Experts of a small language model: a shared expert of 256 neurons.
Below are experts of layer 7 (counted from 0) of a mixture-of-experts language model. Rows are named router (the router's row for the expert), up (a neuron's input weights, with its number) and show model dimensions 0-159. Each number is 500 + 50 x the weight over its row's rms, rounded and kept within 0 to 999. Numbers have three digits each.
After each expert's rows: a language model's description of what the expert responds to. This comes from a sample of Wikipedia text that the model never trained on.

# expert 4
router:537474518540542434458488428496639524550454500573484507426492509461484469556533466474497466548574513499542500521570515530404484500548521465450527483599591524488427524501545470438489443461578548559549430523387566465561574479454471461530622483485479540423568513488548439546533456416511514488393492441488516493477616535477448438499541558557575511539433517584524436463466518502536464477421540469527475528485490557485591536530560464497457445488458452577548402472616463489461532511462502
up0:431453511477458468491497557497602658486541502548552444515578569457591506600479479524461533550494499566437502470505542506454505419516456482529475529497416512560533490569469542445512526462569453510537514604445543489451376536488505487462541498469483541474429426434552535485533594520533462504461462421514554559423519518516447487399464544397467468501560491490536553521458543499468469449553429511488455472522504478516548472496543537548504483486571527428513495595574549550586456540549463
up1:547465468500508552483550521494431465498641562543446554499472492528456585460493494505495502496504569488590557498478570447576478489528438515448463433430485482503500537603561475473610471459393517556474487467420508510502459516527494500373495488478442501472517439477448522531483559573525473457442518525425470488514587601431448492467451469389493518483568489465534430525516490559489542539437469502446443489505495538509573416463520496555577465537514527502564424476579573482511426413438545
up2:500463545469528507448505482477525537526646612493455516485559488506484508490499528458529525531406564484487560493599514417472570515580444507469425498464499540498442575474496482530438467561587532497485523529516544468552542550508537463485468553536556606559498343446501417534520502516428480476658526526487556527475515567493531416475541503544472449467489501498561496511532434528549426586552525594477496491555444599550479576522438462506492425605502465471468542422452543405514504463524515
Description: Place names and the article the right after in, of, at, such as California, Spain, Angeles, plus odd inner pieces of foreign names (Man-w-el).

# expert 0
router:535467476507484450526451455599533517425477529546518642564469457457548529447518404504455480534442506481538486503431495530501411557496473450446516469522531548495521560563398529486418580569478463506507528555446496527410469490514445480509523452493455474537413468473569501486355491562551534503452598428554504440570384513567511524552446462546412488458507513547548520482564514525520473569538525422513490482513457541485481558447462465507466436478485523469539443542563560497435438413581424
up0:562488567503386462475467486568520538470526453556532522551428531498463570554551507575406459495571412501465571556479551463474592450494549509473494420548528491513468479393501685562429521507563608520466540518510443420469452554467486506479532533571473557529460468508611531492458521495576427423480535555585489440424582450535466489481517485522470554521453493501492556516478453552477475598532536410447567439486518507489558528391559462502480460595569489538474471584494592509492478468558394
up1:432448528452477593516499550567476474513531526634521446481532541495567520527411383450533492501520511508510586477449463552515471511508461538599588524597452513459577473470425532459558399433495524465498449442594533516460576462524505509506559578480498499422581547579535556506475478589519511515491484585670470412544450599525599515529453558515546475507485547481518517517593536480476525488468511572592491399394380492562526460414465474528478520469501504397430528563520484522531458488441552
up2:456503528511605498501575584524445484486448637575500527335512508484576457547488441474496447505459624499529412541528504469471514491528505506475502518556590500461446490542441526552402550524510507485416534543405526530491569513530604420469501566520471438482423462454508498434453584560444491515453538438525591542657470485599506449467414421517481559536557620457511453507476455473551595540508571510501507457460525527479465627450375420505552548499456493547416411418452526500454506483500493
Description: Word-initial pieces like re, con, inter, trans, non, plus articles a, an, its before a noun in running prose.

# expert 11
router:545517443491513468448510541526472519564424535534591527630535445443469489516489458471532525467411528488554588462496498471480566538470582467618417490478550600564451524520500465419602556486506500497502544462461494482534518587464442533438588512539461488432539476459503499583639446515530463440452462569490461563403508543401498437499531460440483534440538479536556506520453513524476441469498500481518475485550436604519493404377517547429432462484459615487438464485553486578592551455389534
up2:422451481574464419517472565396436492460572524473539569514509486535535474553504616472627505432439385354447487483482435374464553516460541480553508438476454529475405429475570502477538498477569465542468518539465468466619490492492508505546489495498528534496461502459513501531596489373506530567408478563522428456518532532546427515491588464436462528557452415473527382543434508517495485430558508497594533475500484489496498538428490391530514576460535499437540487478429565424591523541500445
up3:438483479460492468486505501528532471547524493415399546438465406440430553418548385557433534587439548481478489557526402508483444434499450587599544493545529607492531578564549511495490540477513564514436490479400502471453563612408538509513587558500418495509536627456482531487408538540471545426509515565514521511498402479573489503534451579547493436419474406556432529472479470372473609534539472484505510464504494508422433514558525587486464530509480491564452504539558486496540510572504511
up4:491501508583458538474484515530506456484506517446462507493585456539485553513552454429535469479568498556436488486539551541433531482446474482533452524493473487466480514461619435465595503448529523427534472481463531500584494519377462487605583383574490603509511520523465492503430581512467483491452410523554446472478535507523540529457487415405510500576450491568510637454447532569537415524501538517525405463432476491393588490461482493497414449493478446568500438391437545522612564590487496
Description: Single digits inside numbers, years, scores and route numbers, plus direction words and odd pieces like j, e.g. 5, north, century.

# expert 24
router:450503465459489585496524448529570603593500525516586513512512428538571540499476442543437505565444453421463437437524516479495461534460509500481490614501491488563431460504408528487449515544572561418473584506512528446541532487587420391431467490532489510519495536487602478594624440579491532512563495588479471510490431419521510521455534434547489495465524395568488483452592451466504484512407459503450519500484519529524452486453510426447547437405499547378560462488530554516518479530481538
up0:547492590463473410562523506573527456529470518474434462562392406542513516494619488540499526514491487482452544475530538489470577414508532496504594600515485527509567533519447528466514513562436543487498492560520479483553514591591407572466522533486519538465454463511522559497454564637588522490575546555508436477456496522474473586552524513443466575532494461569525556464572501489509529601518553487500482518514454570505595455491383389466499479516528564561591525505417505529543510490418557
up1:464471540464527464491512555526457532479503501471539487512453528513458551484504490529465578446538471509497443557529510521495481484457565543523467480456509512486491509488519537398462482487456382473620502416525531533417434398571543456531480480545611507556489508405586501462428520493485584483471441462610567536486494477452539475565495503483508452478548363456455413413488393504510537537562528532523497421524497520488522557519474497544484594448507508542456501504507408593528440435484557
up2:505433539530511497455559518518524508447520543549447530503550566427483487429486482489428495378471499461630422470544535495445418476563502420423561472499501495537426549475430531480444601517565503484433467457479493525379446482429484474450623463423499418597473444580473475431464500461506502492480500475463476483460537513545437553504464495565459472473480541604434529467549389394609471471502412451586475615527514509484527482444540509436494451392437490507508440538600481539574503499487507
Description: Periods, paragraph breaks, closing quotes and list dashes ending a sentence or line, right before words like The, In, He.

# expert 20
router:556456472525629535575425483522477522510477426529425481556601462505477453571420525465491513502417486490536443450533463456546475478581512451476505396503549389479528519421558462541502483483378493472551478443518509564451522514477496510428589445472602495518397455526459363572520513505510459474599560497532500668494474499408548483459457572437601497504580435470495487476539520451574553506464464556611506555529521452598484624477429520568392562448568516548461497433505479433600514494450520
up1:449513540431490442520449447526511499484406567467542530567561498493531460504525519528378529546495370438435570480513530416333543432483545453546452583458511528563504500472530586541438487531473510541560543500536515576544373487544479492549533430576491561537450487429364478446508496471552453517552487420500480407411503554574559517529505435549529548601570477483493499549446477559391544441536509465551507472569541498423500460479417484564533499562528567591453452489548458447495500438448537
up2:521515460536496431465510511547521457418503589538453510472482403590545562404491524532602503529457492519447453591465400479524558473555488474415469415564440434551501565539430461523497552522482425425482587499525535511540500558470510504460512646369475476515541510551474555508404589472540509507389517447478564482491493455500543478607467405515510530593558480450402518418408467561517492530429506496549474459471441563539482549536504442446458557556553473548548388445455526432473395442554473
up3:472521529493490568514372565587579539547461479536518502462467474425483525496418464490529480454419495463559533397565513470511526550559503502514471474564472429524466453551492517500564484549514449409601529568563487452420507534472508461561432458482529547533485517469534464491484586422602447507425567532529515545484420579551521520431481606554469497505528482425554501478560456474351529486532467522595485525448490540538503598456404520541545472507468480540529491484562516493446492531445572
Description: Closing parentheses, quotes and table cell pipes after titles or names, plus non-Latin script bytes like Bengali or Japanese.

# expert 22
router:525455522505564557459427425542454475510463389589443471469454547474532443512477511511506446553498578577533607594466436469550531585479521494456501525585388527426512555617490559543563439525546531423538530540515507458449528520464559450444551429501475455498462579628465476509363458459481481538450498506406452599496561539458503405501521517469378538529496569519503540493483479514518534492501496453470488498457535395436502521447481634418591575552566519553494489560533478447582535511532414
up0:504535414398478501467441473508505565516490482531438504501502447515539464533519554442494476525636486467506495544526475575489540541499528566506525475556488489437399534482513474400528469505426532582525532452365504437517484506474542515466436521484418522448446548457423505428491460491523512491489557551458476570473514593470491458453421469491478494577615515429463478477561520532409540516517502597550554435469436409484480485528566450486501479452515470507512453480542475496473457459509490
up1:514497503410522499499498478476516548480580533603543528458502556596492451507427463390426505463542574459611560496494385510487505478570389555449483495560425579549488469531463454426480524507462476468464483493451431489456509518503561496556447557509577432391556421471469499494505523391506462594544474492519474597519443587577480596476549583594444588510459417554397618564540465497513509470559508559426452414542483531494509564537472439499520412531444468505469445478459544421540502550542398
up2:660503454562508579441482436527558580579494434475531627494528493553504525433455620523477541542557525410539509588500583504439472583508493557437455539531496520519622532569503489541399443552465428506395560450523504458494475358530541541438546459497568511584456514497457527515463482494515509500494455554459522478524518538424443496501475607426553539468552505451494553488452479506441482441535407578491549508533504453449460466495489531597538472480547552528553446475459434512501450477448465
Description: Newlines ending list items, table rows and headings, plus sentence-final periods like ). and ." before a new line or section.

# expert 6
router:514452449444496456393438416434574472509519559447483495352470453548435425474516318473486444508500450535572444468410464579549514432488466526500511559501450495484482450456625492533547485439493608526491475497550435474522452499573593531540533623451556407492541499500441505556465558521494498475515547511575510459418561484555501580564457520583483511400502447522554561460478513454474545443431466515495535465530498531428451519468500420535546543481409516481477490510585521518532548512483494
up2:424552578429480586536506528471448448528473659525429392490529516520604534599531407453470565546494533502517617507486524477553573571575507521509433512523473494510592532430478544511542560502521538547492470491466493631392497466524494516528469549460458522460517530391491459546608447482456461534508532595556462453572558604524547433532539457454530458538390597411567464518484503459601516484596575540517534550481484508511508561461531514535533492526497608497537447449511485479474519438488502
up3:559468483573451493589505508476469478459391472409564542350497586450626529513430523508499539495503475579467549416537510489484465585519455475575433603493519451483457585485539514498549596465444533443507520477452514455407521571546550510531561544543479483498474501535482623517513477404491516467513436465486575505566558491505552511549606546393577508463453448476505552515510550464397461511538583520467524467472520496556513467543492523413505498562490533495490414591509609480460502600553535
up4:568521559413465548573423529482395488521556648536447489503358524520537571489515508531554450530482514567376539460496459544456504387528471526505537512486582548429480451484587547462499504526426547433493516521445460606483581432564472537546500500424527615463514653558625548487546533423462458547512507438473567476490523498527508474508439503458494503586494439461551482610489400474482441555407532508410557451521449484517552406517554502527514548622536448451538537541435538474458527482474565
Description: Digits and small numbers inside table cells, parentheses or score lists, such as 13.29, (2–1), vote counts and statistics.

# expert 10
router:444425551551528464461562445510554522511461528460512480404504499541515460465481337498452486483442549492532473474566480468558487519518600492467452624543496487512536470577397450543428571465454515581524519510536409523479509551546502425465532473463537531563536512528534440477450480430472529475527480469478594487495493507537506510438375533508554507464490533497508467531486526520446574514374497547337560506467504490447437543546574447479524470462462424535512422453472520548544364503492514
up0:443397470597572488478512555512452495483364499400530496524518470561420560431477552419446520418467419513532508489473528554516493460485472542536554497497415488456525526543426477558523466460486423488526464485338545393562542470524514481541516485457505538488427457481427473481481581458497572425506467463455487603535481487572473529591448552506488468499501432457481574465462451517506331449564418535533449455499572488482506546485505557542600556518539450528512475481530484559399529460507529
up1:478535380445465501450508466575498472501520489477551433533565521572416544563517489494487479506504494470460418475465577600405547469401472433515493511537561451443405497440514529507422415552423414516474554505575390480541551533499466518567449512428432490497525565513504518508425441519533514492546469531533400481507617484475448459403488500644480440485495505480487366558509526601507498468587574499460483514505588591546490490507523492484484474496512585586519509510576489541497486461461405
up2:466473456472409577486443531545511429527523568511553570523486508433477493563571484454496474492570523470500458573481535548502558558484532502532440493474493544542519490525444537582513369453473524413539528519556546470384517496430450477474478442563454526526559527518448495485513546438485495451478539600505529503527447434524442466513492470584469391485569524543419479541476372447565505614463486531542504505541586546419481582526467543442445511529438525503479526474470590458435514415512561
Description: Articles the, a, this and connectors that, which, when, because, starting a noun phrase or clause in running prose after of, with, commas.

# expert 23
router:506501519463497510593516447588528501555559484377522465527532491491462500430483457552532502522473449528472468516494420532581493592484584569409495559491528480480587401575516602481442545466547507521537514457491485514464562528447467469459462524458523489467591533442495549460374489504525481468444583506571492450578436522513565517507571484403504557571427624523475514513435508528525615568519434503549553567576519467468392450622472525476506563431490475453472478509528563537519525382512461
up1:384545460495416504512526500499498474553535506393409510515545424503512524437502494520456555377490492592554519466473468463499476534554459457563579407503508467457522523443539470509495542508506552422457439400505486632443527524494496545503493449449473481459590541533502501495539511500491492564502500484551507554488403515467495533425437469494569406441626465474480523474483545471563511450399424413465404526427617460462452549518496513416483543569498477511468500567487465510464574402507444
up2:382492492450497518506577483509543538454540554482575538523594477520519474517443433492505530491389514533513545525384449518492544547449567462550469457477507521439495492623579434471495555521517586471542462583456445485526428530477509483464514528487453484460574542570477449354480570603478512568508455445513478549550501509478538590544503508544554553577475484524522485467561566479548491460511545478465443503611480594395506511502423542471383432522463554453519482483402595495524507513527518
up3:494427469522375492441517543430516442535535530472443538504524454478502486471536467589497415509393562478487531491555504589533494450504479531517501549606470461454414435553552575439525448447524531495426560397507489531517593590426483535394500502557478544512526525553512436449479466476436458520353622446528579519518457471553543475495490543500528529476430497507548420479493448453504467501430563377484567456544476582504421469464463427473366502455561488460389541509490434561548530476548556
Description: Main verbs, adjectives and nouns after to, not, a in expository prose, e.g. due, take, focus, significant, evidence.

# expert 3
router:527434484410470489512386438419492484581580530577539574441448457389427439491454551424475499452508552451529462542507604483487461496525476485616529474459564631506503582469393494502421543417527503419569553510534511538474516389468521607525540517499415463474545490411508433554593499507530617597465545460506445468480486528529487501576501410605557460502507484509471493531456450530500572494499499556411485477428481491562590418500489659518502550514504463475467518428549476406549556475471489
up0:518524451541467458544405412531429518573574509470485521495466575462534381498445474581464509549519507463514529504491596541622475639483474558509557542464473458467443452550403568646476555467496519445523522455498409480417515541436490496553415489557467540513507474481504487527540531574502507525514498449548411487475494549606411493531479482472470519496450512558486543495413307501478399502436404514479545603509554479549502550406492448492455482487571504511497532522443445582455532452535541
up1:484486431510496547539550435478504460525578414586411543437479476525501512508551531480461473534474506508543471546374565584492558578590488499475501378500381555383496518478489610533491406511532506440510443525477542430466516414423541592536549471436415508468594497451458444473559567533565478542530457447429385500524496555438493418454513513539549537490559576462463549559470511416537493471446475503510508471414511484417547427463507490508566533505585528488498533558452511493474530512491475
up2:528539514525530475406488455535564463472443516529485503497500566489418466557508573546497426466416643445515467570463440519531512444461457558531447450575473445487487459504535525495466412429584536471566469472495448507513481546482598460464572524492469547491484470431485572579504573499521545483525484518604547535539500446552514454536497515525488410459464458512545458531568541464541385458512557510477495512427440524464469475532525471410513551576436575363468489440490541423512539543452423
Description: Opening parentheses after dates or names, table pipes, commas and en dashes in date lists, section headings and career lines.

# expert 30
router:480512471416464480536490505459544451510565583548475415637567431485592432441490393565428441451512506417553452500543520587493375529416566458531544527518446520526441435474431459396543433534538477545461503490468491595562476522434524466525520425526555504486465526542507395428473530555548528601466510439527460541501470556472484573463446559424466486518465497506462500533500546454444520494541450490438517523462433542523520442539544474464482501466546458553443516496530486477415418456628471
up0:498585544554520480475533427532483466426492587421459546569514549452388463554517465593512578549521440506557510483439594510584490480496435517456467574578544420525473421469524488492466482496493513501498522471473449555555550505530500539546425494538514544455371476473386542485524402553504520550578477431592389546494522489606551453478493488439518456500491426415485599482505543440494484436567524513553411542486386421543527435432391551454450442495502418523458467602524557499566426473452537
up1:534438402439519479585529444428559447589483516570565520563463511475509550518422519437479438498483460431431434478492461447440449539604453505406552452659453508365554458480498346568534528413469507577546493440481483565452477551523531423540485528520493540450479393455495500374544497576543533472473518512492535515470495508465465548454567525435463535503433513569647519468428481505482477525552485455461506460485476474478578556443440480514532511519452457492544476568487506465554436460550469
up2:505579535527557464527469625570523434432518520533515513521461434454474546426540377463468552525485465416501581541503504515500478503557566578459536522428569467490510484456453526525465601629463423453403505543483508523436572407433530505503510500468433501518527560558536549513442559556501479499516479519484605389494488470583507486413528462450514516451529555501531482571489473520543527532492501512478528490577505520440499561512555413455551551567484482459426457467520593495497478386458476
Description: Possessive s after apostrophes and pronouns his, their, her, plus capitalized title words like World, National, Summer.

# expert 21
router:548571455475423422430465557498553498418562366507485600428462458551482431528400498499436502491476435541482362473533544628464417455457487540504488411517524569484473478503544497579505422482488500485572502551558364530537545490449585574527476480455431521585503578470562468548520520466530418533466512461475418508510495513479532559481496516506439492575411492447504452555442534487413506393497565462616495522488525453446463500570522497478456514430447392539552568511486532498503492456499509
up0:508497459457522491484488416442487553534468413481454522547480477523476509564579430494446474561574414426568507532494532514472529499537519397532467445505572583546403536488514569484485512494500585500432493459528504438406588524497497520453473562494586486482573525465566544445458488535469509498491424491486368518464488577476474458552392555535484540488366528481530508556544407417565500481424435517527499509512433478578636459481550559504491564429456462396463499364488500564545417475477477
up1:532522380412541508488553514489594472507507592494456401508526517470521503513455540432520613428565542472523492518486484484481591606492555552492480517506489523574497489478501489497521500538462434508496586507390528539476523494540492535487476504457548488533455450423440458464608498490562475569509523365481510476480498516543500481524437452503457554504537542523515539544452511498554597450600450545539453525470479540510503493514455470549405384573456444511548501596459516545520498506581430
up2:505541511519485563507554472433519395488415475428527522452389521490434458568445496514488441474529438560589544442496515461505484499554479523463391542451446583535462467506470561517479447438524474419532449532525495510529521491461527523563506472482522582605525414505579490576488501523508617606545531353488544527494476452470594486466519434546519563553437539415433462422497466497502481497563485503496557479462549448458524550487513551380473452472505501481463476506433459500445533479476499
Description: Prepositions like on, at, under, to after verbs in sports biographies, plus table pipes, as in scored on 31 July.

# expert 8
router:543507473471481510528526511515534466591507500501472467590576445537549529511535577490504411460535566464500487523527529515495484548531530547517546488486509514499569527419541569638459447530455441496536511423454462470517478527502540585519592466494539585563546583577527541489480522505600502544552424465494552553562585531538447516540554640449449587501595539482430492420446551550431422488598537577568577467548524495532438427620547497485483482490443584471473549437539450500535556547564470
up1:483512511500496503381561519487532505497479438453550523430547510588505542490431540515525384537503539486495454509536540512451429506562462520556487613571419454529442458564569516500546387490531506510523442482527529372406486558506497515533497508476527521516561559436476520564494526498587423520502509492474515500515555515522496515502467540577549409506483517509445484472458452436388505562517594494460548490463499447466486383513532492459451473453406595520423481519433436523500474515518450
up2:479383413600540488520425522547512482533521454522515539576465529490642518438499479543525469623503496511460556470543511494453503524521464467470451531483459471393596495470510518454425514529464535537486529468529510451401464634566528546370378537555459509574518411475588513449533515477517458483568519526525533506547463410445537514551458414536463567489521493490368549547488492482477452470576400534430500533511548566481493573440560452447568565569529449518566440494519544560488423476525548
up3:532481546507518476484528590572499482492570502571522421471518482383395502564555520479485555530480548505505476530506515499530418465510485526384516476502500529585456444412602522533448426491571524489483491467508506481461531474501579466405504493569446558548446432431532488458474589506511535466533437496497454530602428512476467566389491446564477499487510593444531481412522517400588559603516497627472600499462513495520441439464513439497456459420499530520536463513498430533425445531505475
Description: Final words of proper names for leagues, teams, parties, venues and departments, often in tables, e.g. League, Party, Center, Clippers.

# expert 15
router:523541553598614539503512495593517507425531550433444531468583539515468485633555571521501545466350448520527462531525482509540447586542451548504471411484509501544516475470532553443506463570484526501512526453493519508438456476575541517478566551526422549426440461487495425534563478456518433431555538472482558467592556572445506495515467514428614381537551485412571510513570508556484530526481573410554512560528494463552518520429533479540487493474577494456522591533469506601497546497581453
up0:571465574466546453468445441505453461490551415478556452526425450521416547480411500500484431623504499486456474465435481517535523449485434488518558482591496501510489540463468486460480572535533496463425513539563463430486454464450556441525591503538478500527494482594521536479541509609413529490470504534542587546422538573482479527481347443593434532533472545467578512547495508519427463606627464431389504514515505594524521485517542481592521569525594492447539455476569433495528511552493431
up1:391492513515487514465502473551528545590513563466492485502471539480527591477495535533428551511433444558522483499459525505417524433503444466519520493478446439480536524392540537495474569592475480430483538547507519471560494493468485514520522615540530538448410412537565555490580531487435441533471528384569564421428505545542414440520517492532546486524428521499472488439530524452412477414567399486498508507499481516506550505350393519495532542431490488503547483531578585481493569464468464
up2:555474515490555548531463504485509446470571557528486489471567577514467499453492484539548435505447415461522612429526455485523425429561461442459576517451567528466517489481531531493562520485517418548542450460564439573536553512521528458503446521461492485421502617588564514548517473577483498545504466484450518551453570550494451535534441539581546495520546562542482533568564442430601385458498538453569624469533470614500414522475513514453466532442542490481516575457402392603502444507529492
Description: Syllables inside non-English personal and place names, such as Mar, ti, yn, Jo, often in sports rosters or lists.

# expert 2
router:471494436560511432544443543463457533573485510474566439619493412454487559499413537452517492327436526546422505495533536505497452536573578481553414465500549368521544485533521419544488481563575504472551597501412493429469514562528449532484504481487483586495503476487504450551472496531541536538456401472511532521480451483541537403497535500523442519519476527523456510564497417478484453492574460457447457471443516631534422531529463570444491458589477532544396464532385496495476484466529556
up1:455471486605391453468492452455559481530587446435513496464514471428494487450567454479606480419506511367529428505524530511474485513556488513449474550461506612509489626430509531482474531455586526485502546528552513478443571488429520368452539549499458485498584482465559535469462476528513538475508482591470464500487538463429541406435570526354513388466482519478496507427479450481564475527586459599567496471618509448517475548495490492500451536465521489517453553481491486561499467593487411
up2:423633569413527401557481545542381520425520497385613444612457434553567517533477443484562523507511496565598434507554577424479528502552502501502611488486529515511522507445572481527421411467508470516451558477468474471529446404440473550473449447488438465516527465544524489417474490490500520543472476579554448488508509447547624463496505604459568559481438517511471521514485531476472455447511465459515449495451474551517564539541456386466463386587518502429517425507425584477455554546507562
up3:420540505511515439454468432495431397483422504523533516542536580424491540479498569450523535472421480495521504510491569545402409430500525463494539442556453514515558470502531449457542485510594458563411514457477424410501590500390465547568501544426454651481574477420488410526463560380591523518512434581543416545495527501600442517435492501400490554375450477452496558521444454449455491451425525431461525494482491508503516570423508457530536559491510557524444503470494571462458492518544502
Description: Past participles and noun suffix pieces after was/were or a, usually followed by of/in/by, e.g. known, built, consecrated, preservation.

# expert 25
router:517512456471445535450497552594550560454625507531453514578572572492475528603516548512455501483610398545565488509491473489534468452569411434441634377521441603490474584498585565474437555517459353518495470581526492483548569536526484524523403594558510481529477455474531482442515463585463580565509541472521545533513512554491544520531594506492463487504454486533563525456565507527484509508438501477560491506468508528538483489433486529521459483493506499515543502522565470505476509479580419
up0:484433570501473462439489492416540582447463437548517542511553478506566540616621430571466527505528470479524405510458486530537437426497460502505550451521566444476420511505565585516500554519547420592472506526462464556510535518518514496455506558551470499490427390418543513503449474447585448480478554411465518546467455460541474528513491500498494509501514567459532470513457489468507551456521482523466522523423546514464529551484571436536557563495415519540528489559582444427449433509542464
up1:441472515538487565477442482557545593532475490426473494493531478544577538469550472460585516385499489425506403537540531455434580496536524547496461615553415497577483522513490559487560439637486515526551544489472559449494474441458477473392487574540508550555413451465334446487474477523507492549504523496581564428489567484424480428456445465484462508429544500430521556387540407459483535485486513513526516481534620533473432476449555516551465515456506470521515510453464499472529522585498507
up2:453457567558465518493480565442476543499426470519586425533516501416531484579475505524463566454503558505511521523465454476516426425482497539473487578467544557405576530478418511619513506516496537453465490510510479469512474561480424591481505559450559527515443443484538561524507467533466502591511526559474420497600467489477508590544558541404525481528473649431439472495437607491472592511560533526510526580573524403449495515489499466546530452425490461404566533517547580431540473501510505
Description: Content-word starts and proper or common nouns after the, of, and, such as France, County, Road, law(n), politician, monarch.

# expert 17
router:458531438528492453504434505436423539489524524429508373608507439483487495504512565558521492432499505561526445543505499518482548428511425573508427546488485496436471491479592466436540443467508437424480439434447468471488455432558463403476485556573493445550536482509527491487520524389518559514549457495463502424488586513505506573459501535517492511499560452407511442514430522475550542515446565584493539520415496467449567427504453518487427479589563487466491516538437486546465433517555526
up1:548546476455402516532530458450476557510415546550485545343373458502483527484453534483589517512470485458554420531530522482502425410553505534577414515570442435435478480436485504422486435579463548500545480443515407474507431527503535596511457474531461487500529522488529500468492448393518441444559465609462407501543583552451416417503371435514532478526479511556449494495545429518513520430448445455406522514493543353505495475527438463510547542552542470490534622423502423479502551469536501
up2:515453582484456463595566510455476537494577590410513492562522566483536540519494474491542430510463569505433529546501511452532507566520493561452527535480513565480550516483503469476462462564489569436508509530454454547559518505620555571636519565530543450556503596539583521517504500446499513538483517481547543439403574540612498480560393467533520557447491555562494510449529517494471514445532444569563480524502481534418546524507471385508526452507565555481563505460423551528491528520471562
up3:504424567525479457491498512482479487404517524515520464457513545493512450471393525472494557527486439496501496520382482562481499559527541490444454463462526400487527535481481545569494535455542473416415540559426517382476499462540476555538477533538543534566518473497579514399514472541559522512508478484668541520465456488518551447402572555508580482569473431491428429526537506556561527516515458523466489469496375440475575494505529471509511498558497511531440590469538486523531373612511584
Description: Inner word pieces of Latin taxonomic names in biology classification boxes, e.g. Cycadopsida, Myrtales, Notodontinae, plus idae and Clade.

# expert 5
router:402446473523455612529473620408498411529481493465424441535467515506474540504605552447497492466487480562418472491605474573497442496510527532486394579439510553509424461450516509447438426521444525494560578593508582525455492548447493505494376436538455483462491457456469475443502434523469509507550499565484501489559435471579515501494538521470472500552502513477566379524535547406469463555515524518511514583523456516568434475527487498464481515484467519521441431542386524468488606553485526
up0:458488517461473534589493444516562455547483507513524521426421501504527526537505559516377495490516509431524524455444581570548559509585466523465402599532511490557590424494533557550572501624550484518485461592438513547467489625504561486517481420478430528385539500518453494484440451518545496573503527465420553587539484479502540555415540459532468391559532575477450515532590492498503462557544532392582500541492485486456508436519414606411457502506505476508484486477369442473438489462454579
up1:447536596425522464500392476454471491502474550485528532537414494503413520428474466525481479565464467519521551476549495530456460584440503522484591530555471510501541434563543516492554405391410472586452499542480496495445536502494520570438502521399527512408546522528455477470570508526528445541470541470473477484390499571512494413481510410588484421510510452558490471436383448435596469472483562593499414521636477583544532503486509441537443475546444385411588453514438486460408545472501461
up2:506458449558487481432479453492514453515588514513497488570533539494494518606425417431498495545498448472551490436486497573484554492486444430431450474521526604555510446464605548435360513509543467398471534511448467570506456528467564465543465473543471442569479454555499574410560544498430512522451466480465509503395533456531511467478349533392475497385488574487533507482466562489558516550533497472473538522514587538436452477482440515437516487508456570501474397467399446382465525452439556
Description: Nationality adjectives and field labels in bios, infoboxes and award titles, e.g. American rapper, British film, Genre:, football.

# expert 28
router:507551479484483517398577563600508492509538484515477448467512579475445471539523370551540493495424509521523377502500480408571528462422455432495464565599505512550529436475444512527521557434503457478426495647397544529564499371521514500459557532596421528492585545429467575476506493540484479564528548535517468481519452482538505551550408517547520403510568479470550499506445499404556527485567466537493484544450482553424429514488465501541515472413567543383524458503461418540506465423476444
up1:548379526544536498464515510367526486628571510477428487548525412539543498445520436529515525570445553461437424472511560459497552539600576403513613480465463514529486456498535466522518484490546502504453475377538490427524490563436463554591553502436587581480516521544472540442568487591488574552495439522527464509545589473421473509473494480612484561482495519446345531550558498483516457508512533452562480479505500470530438385531553501456507483583513515489505476487628490496431472554452448
up2:444514534463461468471500578472552527457493518490552442455439373509495497517460439508517517474530535592498450462520489438494481545501541506546444491545437426617488520388509549516412466436443422559494477622520571406480549454519459527513583532594478457395513491500538512479481552492384438534502538514552535504486556430556461505528475536462428510551445514494567524456490543381539525543560540501512558518539502488468486609511473461555368514546513488468436559482532418464518464531536471
up3:489426473543491632491582508458427515484475498523485523452527442537375464436505542499617405538558469451518519442421511537535542520515530547531501524462550447481475392491608519531563556526387474442395546497490607531562455545612503505510556485491501520438489502514442518463530487456444511525511421450478510556450543525436487469404565511485509538514427486520435430526484540501491459505554555473551395525481489452538509482430544391495496451472464494490492552452476406435409449529535507
Description: First pieces of words, often capital consonant clusters like St, Br, Pl, Fr, Dr, or lowercase g, ca, in scientific or technical terms and names.

# expert 7
router:480536588524519509551541517501420506454466492569455413468433570544448525513530545509511518530410521429523539563516528431562643483505505490498479544426576480580499428437520621510534568470484518561502475367612488512580527539476460541522501517490528476535489398519472594458491484451513437495517475532469528549477487501446557415475587450436522519509440448512524504570483527501456472519619525576536438534568535449511496483537532562501565522491482395461611499542563489583540492490506529
up1:492459584575521485514465457503499589521547510463518508501520547518400436501595498426584508551575506627459505434483483496585567457500585536576490445488458469526484571450411502419504607439485464503517443547478537404505575522539564493390520525480447621525559478472579523528519491534463505376467409507533523435508506457440480461535554511556483448559487424506423496483484503496479452532522395532446516471574506523470533410489475533573619506532385570411512420570397509431418599502443560
up2:428514531514441383469493531555450451422566528547519503546460530468427514492536533486514521532424525462501539500441559499520559523528451541447491531439464596546543479496466519578480493527564458550566553451579606516480482525474463519455478478488607536503462514463549470496535480636461511457552441479526525450478397525488558554429559547517465398432514522515508559457562549546440445529480593462482436486590491465512533461422446515489484545472481554416519393471417559473493468587493420
up3:415514590461538482589543454551508529451467491483462470502610501503620512522505460495511548463625512573540470463506524504461491486449512467533462602448571534451506477459441411522410537502372506473452419515548535558437470518550458460499565538468517483456401547574455513513505588483415420482438494512529480403502498516477643440508441542491523552576476467484453454450530524498448479527517437568526516524549424422460553490433474540530447467455456515514546542537514399447523456482424626
Description: Degree, minute and second symbols in coordinates, table pipes and separator rows, colons after infobox field names such as Coordinates, and word endings like -idae.